{"n_layer": 14, "d_model": 224, "n_experts": 64, "experts_per_token": 4, "d_expert": 64, "d_shared_expert": 0, "activation": "swiglu", "moe_layers": [2, 3, 4, 5, 6, 7, 8, 9, 10, 11, 12, 13], "router_score": "softmax", "normalize_top_k": true, "routed_scale": 2.0, "balance_loss": 0.0057, "balance_bias": false, "init_std_router": 0.0083, "lr_router": 0.000658, "vocab_size": 16384, "norm": "rmsnorm", "norm_eps": 1e-06, "tie_embeddings": false, "optimizer": "muon_variant", "lr": 0.0129, "beta1": 0.95, "grad_clip": 1.0, "batch_tokens": 131072, "seq_len": 512, "train_tokens": 440200000, "steps": 3359, "dataset": "wikipedia_en"}
Below are experts of layer 11 (counted from 0) of a mixture-of-experts language model. Rows are named router (the router's row for the expert), gate (a neuron's input weights, with its number), up (a neuron's input weights, with its number) and show model dimensions 0-111. Each number is 500 + 25 x the weight over its row's rms, rounded and kept within 0 to 999. Numbers have three digits each.
Before each expert's rows: "comes after" lists some tokens at least twice as common just before its tokens as in all text. This comes from a sample of Wikipedia text that the model never trained on. Tokens count by the router's weight.

# expert 32
comes after: "in ", "(", "–", "0 ", ", ", "In "
router:478508509522523476498495501536472500523511467498497501497531491474491520534520526493439466535476460510478532527528509490519524518519542500456490492493489520527491462479543506532475464520541497480523491477477479478524485539477515520463464523480494509520497506502496444502520521499506531562488526495454476500523521521505444490475514485520
gate0:475501506529530514452499523483475479503515460508484516489462513523510487504513480517505517479467499466522439460492576497493488462549530526491563471464473528554529518512518471516492539472516480515528521512514488536524545486479478512441490519490512467533500511469473504490478483515440510507569501507514483520524505547482548481471523485495
up0:507525518535505536539444497548527496485475532505539488503506507511500497537466485533495481462492523532525567515485512538523530479516492511516425526552530530491501511510463531518513472494480492501512491486523478486494496522518484500514505473515461508497508518491541511498494459505490535542494536486527463519478497487521499498534454518496
gate1:484466536523526471493438493486499488537516529516545522494545493481454490495485516551511481463506520465478476475482509484512523530548541527493491476479532535502516511542501497524452507528506474501513499499564468515508442528473521499473536523475537485529535511483534476479471464529473557519540519477506476483495485504511533514488471473492
up1:512531466503532531518535528513536532513454545476492500473502506534537480473486466479498477510532452471499499508531474487487476490464461519469506503456484485450520484489510545532518487483518520548480542478444460503469486455516523489480499518519477512481430508521510499488493547486514470470488467523474542535546464483531498478496507519505
gate2:486484473446517498473519509513463484510523500483512487467499473511503466479483484493521494512503499502481504521480522460473505493506563499501522491513468480546516477487493496509480476479523527466474486505504462526453479510486494486487480563557520517497436507521493482458463501514487485533524534486467509519543485474519483525531523485507
up2:521520489520537453496514466462421520492450509521469494535529494453496475505514473529513554548509541501519521478498488492496498502454506464482459457464488541511474476492537482471479479508508437492481518511478485537461512511506499504500465549498505514490509509527473506540553499471519520480500470538472482560520478486502459496503507497503
gate3:522457555485495548496477474528497512537509496527510510480537502503506525485479505520464495470524472484509503495497503441506545533499524503474518507541513529477479488498513511508498516524514476488488508508487493498469490538502457458539491503544489508508481514531516464540550487488500554508462534458514492505463509503456470528483498508518
up3:461454449496488488479515486481524449552455499533514505512505489523492498511479494508479482486472482510492516521478511522512468497498462528510522489494482512465505518498483451468531489484461522510502513429483527492495513531516517491524457510518484490491478472493475483468510479517513511492476486518516475454515501476506512483510459497566
gate4:526533521504481495486485484471495488507532518498524543515542536514473509459491520502507516476435583500508517529525501511515527491530498510462487486513519514508503456473483475525492470460531538512497501541502522495493453510515475475508480474537518465505510519486515504478504470468511536507509520502484542516446514496474502490482525513529
up4:498491521483488464500512537473512483533480494491471485528524497479523489523540493463509505458488562499495461478483473496493561536520535550515516446513478466482563517534496509498538522493533499487471498547528517490507475496503486485491510513522509498540556501488477503481504503484493531508477492510471500456470518488514449521479511529528
gate5:485509478537481516480466470480474483505506484506466488470466460483492521476497490506500480543541483516499532510560512509523518488536524535506522519545507512493538532462512464460502443503494484488503502526466493505512456493490512505487523487506509503494510568470512495543527482503467553495493523507526511498505511512479487515538494459504
up5:508499460501496486489512511503465513513590488518545517460503496494503487538483511492514504565469499557495503541548487492496514505560528505508487487492460521526519512470489500509499480514465550517516488488507493451575472504487517525455525489522512486508515533474533471493562513485498541507471505463482528505458529511471496518526524490505
gate6:466468485499501483514522497508482479533527472505511480483542511533535498574541494464485504514471511506483491514491514523498526528473455500486453513505501492514509502456502496481504455510491531528511491468483466526497462510490465486445463499437473485509497489516486516493510484499459495525495494493509525518506495502496451489467478510507
up6:477502487495483510450436476437503492528545491478482508485547495493527543508502475485489505478510515507478471469470515516543530526482490473523523486484484475495482513490518537490536460537523490461481493487453528512495478493499516469484510482532537501474552512504476482487517465463487498488458482463481504462509474528455504499480485497522
gate7:509495519511538504540481504547491505549477550521503494459486514470504422493517515516513507478489503491527497469515509524453457539510499500523506496538500528493468519458526486450500546534474477560534468474542518531529483529533460531533489493516488524510466479506479497508497493532516488511545528502505469493531515479506512501474500480480
up7:514489465504520531503460457480505483536468491497509440506522524491507453505467482521476462491466469459499463470502518512506467553513477492509458520531532490496446533489510480509496528519510494503481492500495503473536536503474440502501494511464494480515512497504501516486469492546487536502527491518513491506502506469480501493476476495538
gate8:511531490501539528503487442497511506456482496472509501516516528529516485497518469508515518486461530532505506509507544477528483519530506493473461533489516476482500497506486511520502508499481513539474545465477489483512481505493461491479486518516494448465500482510458463536512510480465544526491454466521505491516555509470483543549483483494
up8:488468488475457515497544534481506537523490520510460540519503472497504531554505512480427480501511486500511498507499486515519506511486486514495472466503521520496527506509503516474515504498494506475482487555524436468487512533549495509522560472514474457515494509511524532468493497523519481481461502524484479459494501496503517502471444503543

# expert 52
comes after: "in ", ", ", "of ", ": ", "at ", "University "
router:531526525464490482502506501481547476512492516481533521502540514468485464523526475532494514476486498481464494509479453509528504483460477526511512476542507501478462454527572503516548489508478463488495493489484491515488492476521547522461510508533490512532546516479492503500522458504496473458490534504514543514504548501465547523513504473479
gate0:487558548478486469474497495511531507466476496502480444497532490511445525497503493499488503499504522520478499515515567496501504491542495490484493495511472487484500448488515471556502510476491480441481460506509459469481477487512539468540513457481526482505518507493524545515491461529533463498545511495539495529499533488506470476495472488498
up0:518456499549496494503525496539487472507502502545521542496533492514474523536524512518540438514522480506499513451463540532496492499522528475541498515505514488509481504489513489492533472466497501444538496548508498490534509462507490510554488512519461435504493529498469477484543482476534436513528490505490509473492524529452493528523543503538
gate1:503487523470461495496505538491484485529534475503476506484536493550492498516453533458540512497508483489461499505504519498437491512539486500542523525486501503468512509518519491447503481481507504445497500519517513498505513520482515521541492490517505473559514480479501515457476443495479469523507464530500513484510535517496499525474543532519
up1:506530500481487485483509453476507477516470459509522540514548522528474469493513485501490482492511468485490510493547500479526513463517488522517496521488437497508517513451516515518454446446492480520478504529470487514506510501507543515508520525477477554493463461519484502493497516534519492492480510497546476542454508481525489496478451507513
gate2:498526524499485509482503503493505501473509543553509515456485480520529532472455535528545546457503517530530506491453503500489507493490499512522480514465565465524527484495494480481490488516476475506463501501508550528479450492541484487469480491526519501485498485480477467499483470509517497516486508529499525494510497506492469492553502520507
up2:532513496513452494478477496519501492500451497494488479471463506490511534505479503521512522499473503534552504501500506460499521513451506505567481545474535416473500496480530529526491503472501490515496526496465524514514537490471505481492521524510490464497489503505525482528511469506524462494502506534469495503518461527490476465546539525443
gate3:519443497494454522512518484570484517506520515545468516525547497519473490504499509513468527526476546500497505516512489482490513522481462476515529539445463489492521506524475458476484437463524498487509483519497498481502448493492485481538543489497511471493504519500497527459557565487526464515523472510543509508513523509492516468505522463508
up3:497532519472491538489492482526507514506479508500440489487501498511481547540547491530447584486515548536502495492530501459486486537531488497466461500496531484490494486475466496479512460484502473494503492485522505490480515473482468487532516472485537539520506462536475503500536502442481497519494463496537516521473539507512495486490503477449
gate4:441500495479488451481474527463531529510507458480505466505500512498480506484542483511479477492501511500499519455522498461506486530469505533532503523519501530529474498500488502480514470525506488480505494501491463544529495490484539512543484497495502507523520535470501494504503484480477513458453479499541544506479505524516464544526474487505
up4:489531486502517498527494493471486493506462510525581516451486455508532472484492484510514489477474509517506453520530455542506500468508473508502487510521538483538520465481498496525445468498540502473481516494470509532504452510493463523448521499506519507485535509524457489506528514519497563529497499453534528519478531505541482489447468547521
gate5:518520495490493496498511485495480493497497511540503521507452510485511461515482463482505482497476493462450518474489511476533490487490490505464542522494568500504530449505501477533498490534463491491452528467535488556467473506477461488496462480507494505480516469518556497503537534490496475506507504516489516507502483528500491514525435539479
up5:473525507496523474489500518496492530540485545526482485482456487476500500530530496498500490491475502444519543549518550474501506500494459497496481519544524504537499496514471491503541521534461495494506508496511516495476502486476502529462455519514492511529507478511506473516500425472476481466513516469487557524463508519518488473481511542535
gate6:511482519520564516462519520474495519506492475518498534535472505439514518500480490493509469505511521475504487479528510546519451493546510509498547489523497489544475512484500448487484470512547459444458471512480482510490445510481481460464483512514460476518515512492492495528547487502461489490463486521467476519493514521466554495483518517521
up6:543489499499461491497503544520483467470517491502485526486486468529458538505449504491480506488488479513501523517516492463467526484533486545538496502517470532467483511506487452509520464507504495464442500506469491497500498490490442498489458492481483528508525451473484489558498488475491510490457521515523480484531481477532506484528515462522
gate7:503507513513504516481514465495522522505495479480498539521537515493501441511494526468508500533532484491522525489508541506466464527528508512487491493522447498471530537548532506458499477546492503500493471477530518516537509522509520537486504515548445506504509459510538507529477489440514511468498492510540526472509480490462475511496541495482
up7:455548488471513542491494485486516509490473515462518510491493500454506499486467498502461504460459491476491497521487505462519537460559474494498499494489512511459485497495490473475520549510525564533535493478505510541521521485487514518489548517463503511457521485548541482476505500498485517509493529523513485515517508508541504483526528473422
gate8:489512484468490478507516490492515525489529509494513545488514522526530510458467532527509491508486437534495478535488507488449461517512573510519472479523473498476483548466527510492494483531508465514502467505497485470488481526501492550511516501512479524490492468517519547494513513473490501523510501521526509460475454504518491498491472496557
up8:523501496494496521474516476544512507528498531479496485532552520518504502483455496533513522503541469523498451500498526481487501437487498478465474521529502555464479506516502520462506486507499496491557461470462522487539503529480513492531512456512507526422483482536498523529508493529506508507505503428500487513473491514551490506462443522537

# expert 60
comes after: ".", "|", "==", "===", ")", "s"
router:496477493542513517503445457497494512491531497502479470513508463544483503456457494479498509502484532464536456503495490461460471512498511501498480509464471525470461483476485517486477545524482512534515483482529488516516551499488515498514520487541531529494503489525487540504526487478516512498508501475539512491482514526509525502528539519505
gate0:534494489476474560494555498488493497463492483484513511502500531467514525530493461515506504533474519493494518485492504457500524448497483519486534486476451521471546506515459478488479472533510497507475492539503452503484465569484495528467540522508446547503495521487540476495511544471524545481526479471468506508517500529485479492491532481513
up0:486505536485480536446488478459489482479492528523492546520511520497460488567450506482477501534488513499455481478495484505509538508535534473526500496487552488534513490505522483488465517491500501491500542537505508522521538498509513485480573504473529508506508488482500479507478525487493489548522465528475535513513492510464471486561496488549
gate1:493501464462484549500501475494497490490538516529535546509538482497508490518456502553536496499492518499552479494522492478510519501509517481484513528509503506461513491484517496500457454523529525559495497523511504506511467487481493480520481492501554512524487511490512513520525489534468511479472499514492511501484451466510521508480454503524
up1:502562486498498452507524516512480449479487552462500508468536512457516492543493509518536544535518470491499516491514522484470471494521542483478508481528531475515499512433492486501505522531528525517504497464517479533507553510456494506516533520474534510526474508491482487524511506505488512503536519484462489526504527520492484475506521525501
gate2:486465530487492510486482500506492501517535508479492506539512527479534447488489458504484525469527479489489494537498481482467528526547521517505521551520485503493536537457476485486489496505478484451470503521490556504511476448512488508496498522477572515525524450507532460488469478534487509509501501495445475481493524489482518502472477530506
up2:504517483542491543506445514471480529561502472545486471482488459526457502522478502493518519516440520456527457508510532508474523470478462469491467482498537472521516493502510500480503484502472530536501494478519461479546514499523505509498537480520496530519480486528480503492552514517506521496506518486522511495496474508513542504513512466488
gate3:492457477476542539486487479531479526484504507521509476503472504512543494526462499527458508526510540529528501528506469497514491522536499547502519541491499432441502504492518506529551460500513483518485521485562492515498474482516482465508499510527507466507475510541520518506522500527493537498487510494525507502518479478474556513463514509503
up3:501526542516516465513467488493492490501483501516507535487493486460471548535439523491486541509509512473508485498541494487447466492465468511464476493517490574510495511510516513520508467508520455528472510497495497560514537490501502548501466501501467461481484489477522515522485516488495485506485543464514461479506521469482439508483496526499
gate4:461487514442504499472525515550514499492522539454472491506493535482486495488534542513476527485513502510473515567476519537522502456502493523450511538518471510513512503493485493504533454490505490517520533506485497445507454515448520539509554505500530504539471502514502496494496509540485484537510478502538493494479528497493519461459481517490
up4:465512485504535505524484461487481487504526527505486506522462461461490493540453469503460506505500544530520498521487464524520491510470514522499523508490506484461492519482498521539484504523471465518504493462508519473510486492514509536454492487513493506529491543526477470506498498481465541472525493494495480464500482546495507425461479525544
gate5:453542510516500547489527527499504484501488531493474497540475511527476513520559471494444497484481487520534505509520493530490509522504501506497537490487532522506472507492481511491526523525500462501485502519534509525526453500523479477480455507494474479511524533511501484493489460517444478484480514510501471532548527463437497472473465461498
up5:529489534503497433479501488470511510525505484508483488505468504473514462503506485527476469520503441532508492461494480562488523468534510506510488524506481514505551553480465494475533585483464505491519469511517502481510523473536518532486475517478501509496506505451496470478495507514548485486503500513524527486455530509513497506521502469503
gate6:472481436494481529512482503514516550498508510488546499506509534506488492477520513505549495449521500456502508538490477507496509561522466530485572459497505494419529508498500540480476500453500519505450521514520497523487459530514529482491484484477520515554505516508481513479504501519483539470499468508521527480503498496511482508470527490504
up6:515506502490500497483449516529525494538496496530506474505488511489512516537501505496493475542513463465498530482480515500478449480475473542533564433530466511521496512516490502491514474531516518525468492497462481524480486529498536510490478536505456519492479486504529482501475484449456510490513432471536486470540512491497482533506482515504
gate7:501509489505510520496544465466448555537497487471517489455467503509434491517510526491484505523496523480551494477510539549480463500500516536493544493516475454481500504533483498473487519486509516530526501500483503516544460470482538496512502508478489523491499503508471502466450478477531467486533484536489480479544514501494510544506542511500
up7:536552474501484501495458463502455577505472523487522480493480441516489527500502502517500521495506518490496493475463536559532502482503466523491504460511484479465515500488504510517453527490527470537551514530489486520518515492501507492479478510498457506514516485509485490496492499471474538519483487497507478498463503517479475499499547522470
gate8:487472483499477478500520548525469422483492495513502508538486528476523518507469481493497507470518484496520468524514529519522495463529489496499532493560493520456527512517477485521492502506503496519462483476523471537527442527487490470464526485469514475461532516501546504489512484506506471492487468537502497450510477541482500488472456478495
up8:520494487514478562497519436514522563563518498504484503468526508518485506518559509485502473471495583460500534491495518509490472539492471513523507509470512496515467508478497528453497437439473502474498468520488483487501514490509502543525476521534505485520482542474537526482483479516490520541494525447513518502484464526482475565483539487479

# expert 31
comes after: "| ", "the ", ": ", "- ", "The ", "("
router:516502525489548464484496463502520439531499545472511485510536513478500542514485515475484524484471513486487468477455482535499490450529492515484465451490561473503478517522478505529460499475513508497510463514515505527522502476531497508545503494502478503526551500483472507561521498485508559475505527460498482521487518496529503483489515496487
gate0:466554464493528506450471503505513513528478526489543493484561511473515534474523548496487552515513538482491484526521555521497535511535543534464444516529532495526500556496519478506518486473478497507508485500536509516508471464514488499512472511493478486506480486507512504508493527538465520462492439476495469508499508478469455498528544520499
up0:478486507484465478556531498489519462495549516512516509518459512539496482532483490499518444526517495530546485506507497500511495484476489430499544533511473488507458461519500507487468458505504537511510526526473481497470541506484470490511495492532513550468528529526494469504506479496552460530512510508472504477517468514538528511496481484494
gate1:513506521501487484475513500480546495488511490511485506505514514452456533506473439504481529501493530449525504554498474497495437496549476497511510447528508562485512513486504457512500463495520491474480496489515502490491485526489507538519493528501459535498501491482484494547497528484465563482456486489555494530505509536458510534488517444492
up1:494520504497511470516514487489506507504496503530546518487474526477476560514435494512498508482545508438481456525492493509502492518507520519483528502531526537521498511517505495510528498516494521488457459513492477503529498526499495455491512538515459505471538472540527524501484559513494534481518461483444486526485473451472509487489555496525
gate2:506471510520496536506534562531511523489499528524491461503458546545466451483507498520522505471570493514476536483468499486504537551486509513483481490515508469476523505501512445485510521484507484504476525477492490471482446508476461494468484513478524506524547484502538528543509473531503503475510453484541506530492531538448498503482501499485
up2:483439492471498535528491554530489528485483509480504468454478527543480470491542521515478509454545475506540516493502539484529500519477476513492511504514510507493523481533501470525518478495525534515507515500465485488487451541491481505515496465530511501527533458488525519498548517529498504480493460539510508541481551459480509527481510530517
gate3:455543564533466531473497476461495477512545515534509541474511491488481533446506533498503490469517536488497509530531543477538530511480522499551499511508525523491465496497538479508537538485509486524510431471510472533472479504497507486494507506525501463497527478474534510519521503529488503540476490484498449508504470521472489475503488460510
up3:479454494521453520463475477494518474527543516510503449471518536496517506514500505490495498478483513549504559462493489517487488440512554495534485462501466491492499501505538469460518483488482496538527435507518508450488512480485494523548541498492466460527495491496522524478488501486478456482480465521481475523476474502485532496484526446500
gate4:474470550495520472521501541511510460520507514548544445475480496511489498481470496500466485511493509487564508522515493517525464518465449503510477514473459513485522498459474482498530497469504460470481533478500506492490457451530499490474466499521504507491486489517490477502500485467473454502505484492491499502479519454520479503511458504496
up4:508507524570549495493470552513527486491464485533550503474529489499490468499494492523467434522498488461512490485519525502502525456529519564457497533504498548546476504521480484507497493493530528508472523502524479511491466521524508465506468512525491526528503536482537524527484545526501526508496488514514508471476516443491521493473502529509
gate5:498490522508510503490508535489474493542535506496523528489473480490456487514444522520540511493525495542508519549518505507459452476477539547499486478524490492518472502490523498509459497503500524517508491529525514508503451517515499499490499449438497485506504523513503514517486474507491503517438516503495488468509500511539502457477476487540
up5:481519486481498537468502509457525499468521516507466483527507470497513518552520481501506520503539499516448504502510514463499548520553506469504546497480458502522497484471518558484538519481473444489529529474469472499509555512473510533520506548500514487490503465488481490511500483501488494496487501479449541560494477507463506502477550533488
gate6:475516540485474492485489551538482486517514515561511517472473512492473544471507505513457487537524519510580527492471490464539486515528419538496486503539519506524465465479468474447508507506512493507490443489480504520494446539486483493513464468509516506479488475496523455464515492471481478492469520535470479455536484487469481519490524485494
up6:493488496532502503464511475493523513513525488544491490484498461467516545489520477526503538503499491534501534474476517477525473525482518517467509505465428490517518507525534506462482532476477476518497525513478551465506550460487510506489523446511511516465517512532468513473506513502502455480512502501512483519550489522493485504525503482492
gate7:469515485519458510453484427489482513519551488509490509504489479529493505479542545492513503481475519488492489437504533514497517519471435507481545477529470515465499523468481457521520498548526546508513470546485527486519441462492505511497512501463527480486511541499505501503527536522489481517463465445489530503504480488494539510449497462520
up7:500512510549458551508527490498532517468487534503494483524508555475454496472483498534506489498498502534503503544465495432504475500504526523483527478502502500498467484531503516521497516510525489472451518493478483485515534494494480506519488500500463503519520519529537520498486499486512442477497523525521497510550529499536492513505528502460
gate8:448466534485509494546507494508498499502492504531510462467458493497526516484496481526485480487532498497507542540514516486520516500492521534550518490490523515491493475508477470520518488523517468472530476538522495502512471483541481482500452542497519492522504527536495451471483449489485480478505506521555551490495468496451481497461501516504
up8:516489543446536509513512493451477471468533519499501488462518484499525504550557495529460494484507513504500521490526479508500508498493475488517549495477489461452488489495506507477502476548516475513512496533461486503510515510536512485456502505515477507557497525551494463481493488474492511541503527479518475547514512529530502512471499513500

# expert 56
comes after: "(", "; ", "F", "C", "A", "V"
router:537521532518492460520468481512514460488506538489519510501477551470494546522465499512549560496486490501478476518459502522483511478514529513506485470487534477531523501492473494519469524495511521505524456491476519493537512469533468525553524495505535512529534441481443527528537522447515555466504534490502515511477532501530496488521520522492
gate0:457483512482463502474470490469491557520473523505438516488481540505476464477523515552523521501529556465522501519499431500482525544511547496499523523489503497518498474472500502461503447495506493467513536492502492515549462513502527509528492485521524493491522546543505546474505482496496475505465499488522504512484504522501429489512498509506
up0:524527514531510521525499472496477498479508493586535457531506479557495530506506498538504511491526502456491522505479432475528495497505518484443509494491494461503523543549475522508501498512527528539481522510490452538517473497487551482501452532474522443500533517518477501528478524520492458491487472490500549502489503502481474488509498533479
gate1:484515533503527474500484484454509521504515503529511550518514549511467505497475522505498534527563520478495462521526555488543550470489508498513517564520493531517477461487510516509487499482456505489505511533483493549509481502489497525511507527495501485516498488525553535525462504518516483465472488506459463515478463448479476483510517507503
up1:511495441509541518475502499456462519513481528496518495488537466497521463553519498473483432504511480515479495477496470543491460529519505524464492455448521474499532499496528504471537474482487465538503510520531513455494500468502521521553482503522512477501483471472498506495510478476478498522533511507531497467512487524499530521500487486478
gate2:477452491464492527491505534488493501496493525483463529459491535465505508512466468548506503488502523474517505549511493522473552510501479488510484475517483485531528466447486471490466497473578488523490534512484484499527480499529501532504503509503498541477484482480487505550551510513512507469505517524487502525497495486515481482487490492508
up2:474533521535511453475478463499555468491512476492519467494513464524508494508495520470499524463476494490475520405524548495473489465470509509486485518482482502532512500513495547513507495504457474481516497487545504553473535539463488458456527509512524506513503510467496489492508472466490474518547568483497545472503537460501512471472509510521
gate3:482528532447472504450483533493510490479527476461498522497518488495486568505529488438523514425495505501503527521545481515498512521515495523539501463521502535491479513487503492502535492513508473486486489484515437448508516526497509500489483484467453482495467505495510506474499511462513525479525478487484464486526458510464532516486517474480
up3:505553519472519515505503530511545499476476524501483535489501485497497577475472507520515492478475554473437541496522504540492492482489503467479481468492528479479475496492498491487466532522489558518486526509490524534494496507466471498506479515528480511537542470463523508511491463503481497495476516499443467526506527492491497468479512499502
gate4:517477523501507482508553503526486514553543524502513475540450569503488531487502516462506520488523511496522515482506521526519516479548488491519485469491515500465503467515480496502512494480472502500485526545514540506507466506524455449489482496552463497484507526492509508479482498516543480489481500470508484496515497495494506461454508497477
up4:499479525489491516512481533502533489440526456517542549511513452532503480497510502495504489494507460545459465510518450490457465490451493486481507534505487533507539470498518520487503484496533502539488447446485505478515478527497524536465492482457472490505523483516488486492507511490458485495489491514522476478475501483527530501531473515529
gate5:474523491518523529482537531449554517480515461450496550497558499505564470499524514486495492498484496512528494490482534513505509476487498527488485490485491505524516496513494506499479485528503457501522529510514496516506501549453496505528503459519551445482541496514445495458532504466495460503501508474530502534463512520533476480471503539478
up5:466501529518496531495496482472521503492520498485505405525577492509532467457521482517504528503551510558516502534476496477524511511480499504463451485512472448520500519543475507517498488480532437511502500488525498497501468484495495525515521467462540521528524501453498493442521515537476485506500514503498504515498524479527492540501494492501
gate6:494549526507517514503522539464490507482478496508488496501493484463528495472505522502475533500468542519473512519495510499501454521523507503496466504514532476471504495507515468515474500489514474483505460504526466458509461515496468481477474494458482519475510486517524504519508462513479504487510487459515519533479518515523457529514536460499
up6:514536486473501520517491501465522508488493474492474562451482531540493463525509506520521479518526471471526527507492488530481522483458504502527489512512494466527463483505534509516493519506491508506467550477464535493495497460517527480489487452526509476527507457501457494470504523485530504524444525474488468473488496515461491484506428502497
gate7:478513527505521491486489483514489508505503508439542548470528511447511494502499475521499505520463552543476482540541547500495452508533498546523508481509491482485495521493496481484471499535470485510524528502527527476510524474501479477475498480411454480516511507515530521496543479493503487497530500559504497483519528499511489505456501489491
up7:529454506490477482522517505542521484524542549529477505522505481511493465558481516504505524481500481437448500508510494549519519517504498448540508540465495503506534460513501550527514526478444514498506471463515520479502446511506472501488514527517480503473515496508472485508493454499457494472500504511535515494548450470490466520490530527464
gate8:550508465535470490479501500502523467510492526503475473444532467492526483536463450471481497525519488440519499493443549506516526508513513494494494498518471547519503476448515490512544480479455504487542481489497491503514550487500499496516500539529516541513473489503528556499513527517492526487481502482546512490502495480491453473520493501480
up8:465523543461531499487502470501491465506478514494536537530504490523469489459486516487468480499518487499507493512487502507468472488521491477497470499547553477509469471487503472466464467482474503497516490485493483510490490520542512536499474467495459489448479505525516494507536524490480478544507509503509493479508552502465460577503510492506

# expert 37
comes after: ".", "==", ". ", "\n\n", "\n", "==="
router:476513502527505528480507484521476581516517508502471507440530492502498473488498546460523501482471523477494478494471522491516478544563494540504490550514491486492497471503496484445479523496540527533486540502492443487490503493483511485535495461521507538497508477493551552491515472492502517453502439500515503479485492513533506539460489487484
gate0:518483478517481513533457527493489525482505534482492448498530508494498509487514522475483502481474484511485499522521492537500528552495503481471507487489485512514453497515529494461435494517521512494504536553536506476499492542545515474520485457527462493502515468456490507497514498498506470432497510539540489522526541482462496478501536513484
up0:531507481499501479489486490494450494510519537529527471493508481480489476552507510509550510455485522525573530484486465505495512480490543512481463510556493491479526490498558517514461478532468490499498495516508500540474517514509487508468488482505475529484495494470519504526483485517492501515477494481554464474514503479491523531454500532524
gate1:497478525470501524498567513515501547453528450547426514471501488509508499462537551490496493489455478523472518515501509515506494509475482511512498478483503508482501491511515452462510491498475470524472508521523505452526463522504479538532474494496538509477487473498518470473494501505522481499483483505482515466483527487517526511522457533476
up1:537483502464516476486507513529528479518473530448514508516504542556459485522476497496502496540467503471452492524504492474468510539443501506472464515464498475461511450490487509528502520485504505536502521459520489548493514474518497527500474497507519548563550511512478473498523501516499483460496555499518488489524528490452485503497473504522
gate2:505513508496501551475488473503475545530556473499534518457518499505513462474484501523505527528505490503509502498525475538470489491533523456468489517502488505482499522489474519479530450461479461483547500526501485525517526496523502498470520521486500477463499505501533494473489520483490497528490522474528519492518498510498490553528457527471
up2:512515495529489508523496488495484492529524522486524474550514507556504480476520465509470524492494519524495539486506481504442508516520515447517518514494497526523516527488490513506480523527522467495522543484486498511492509488480498477536520510509477564520529527472477520498552546509483504482484496460501484488523483462481489474546441478524
gate3:505514488490508497529503498476488522495513469515481490467515487471457504463492496493507529530489455543452490465556520502524475482544461500519479513529463441516517504537508487492485511484496474527544490521488410509510499493516521462515479487491540513501495514553504447548470532493529515456496518503518499484515515455488496517514518487527
up3:499503493549546534513460494496468516515530530517463519524472499565496491512452528506545533497488481507477494456538497476512472512505522450486528505488434491507497530514514466519471511445456507503476478513555513517453482523503487480493517510489518511490472476557479489497488518492514495520510531519499511488492489515535488471537533522547
gate4:487539504483513475538499543455538474464488533501527523512512452514531504460502476462477493482504522514507509522466492509481526483530460510529518447507499509537536507484505494487481515546501501482496515487473466492505486488494504476480522527503462501482487487520481466469517517499479465487509468469462519528509528473472500557503508462516
up4:539531499539501511485493488497495544510552525496476489486533497476523457471534508467532519471488481513509486481522492493488506496492504499489526488502493516493481472552473470473481493467469490511455462458505530487516500456507506477506515481494547441491503480515546503489474492498493446513496499495446509497471520510518480475493513528488
gate5:496481501472482502504541503483499501486501472554477464485516427492529494512465483537492473481531576488501546507487480525482501491532524487480517510487487506490517473528512520495495473490478488535495501470477527487496467491561494484516467490555534479471500515461468489518508463509465511499523520500499457470528517461518523493479526525470
up5:514496526497465500474465444488519499459502497510511524524503546488469492487470465491493534507491481447542516471526446529508482510516487461515499518514489494524472474445455508486527471551490471521517492515497510472489519462501469513526504501479446519510485489484474477459531515472497496501497494494492511535510484561456457463487471482538
gate6:446488517485523489478488499532448514524447505515505483520503478470481508526499453500510518466491526492547497477494495494505526506537512517504486493519449533503538498514517488550515509457520453472515499506508511490502483453487497493502502512520484516495491553514483520505566486527508523480478465532491502484471462505509505516513526484529
up6:514433466467478508498475493523467511462562495498517549501540487505485500496506491521475498494508543543472444483500479501484488497452493506483493501421489507468478558463511491494501493531498516475560502534509523496493490551494455518482505497507522454476517479521480465501544494465522521539449466509521475505512495539473485501470508464551
gate7:543461490497503489503483501514465513501451577536512528459484545494501449520512522462532485513471452498478524537541488515465522552514508448499475526502522508536469467480499476451526512489544535521475487468538472517497445499493474489495480518507493508514536467470546495503557511517512523508518471508522476485514463495505520462498454485484
up7:461496515469461502514468524518545458452515459485520549537482525520516498516492506520505483510474474488494458504450493497496479471490505542562505475487452491497489521506515488512457496511470468451512515494463518536477534542518561510463522512509473450473497527510462487497460465493490478507464501525466525483487508505476459513525513511520
gate8:510503477488513478495452533515497489495468475447480479520484491527460465475514528525452521538496478470514508506545520551464549524495507511492475486549497494475475479505495489511503471563471502478484545556467531511501503521507476496488474519529502517471528472505511453501497485495492469496488488489529511505534485481477489475512511493503
up8:530467503458506516498561467507525462510477507554489514495489501463564516497467479515493489486489498472483502497512480429500453460481493499543511486441505517468516507496500532505509511455522463500523488473492524488467488474438509470499513499438466495469504530504514502485538508480543509510479505518481473536482495496512517485514523485458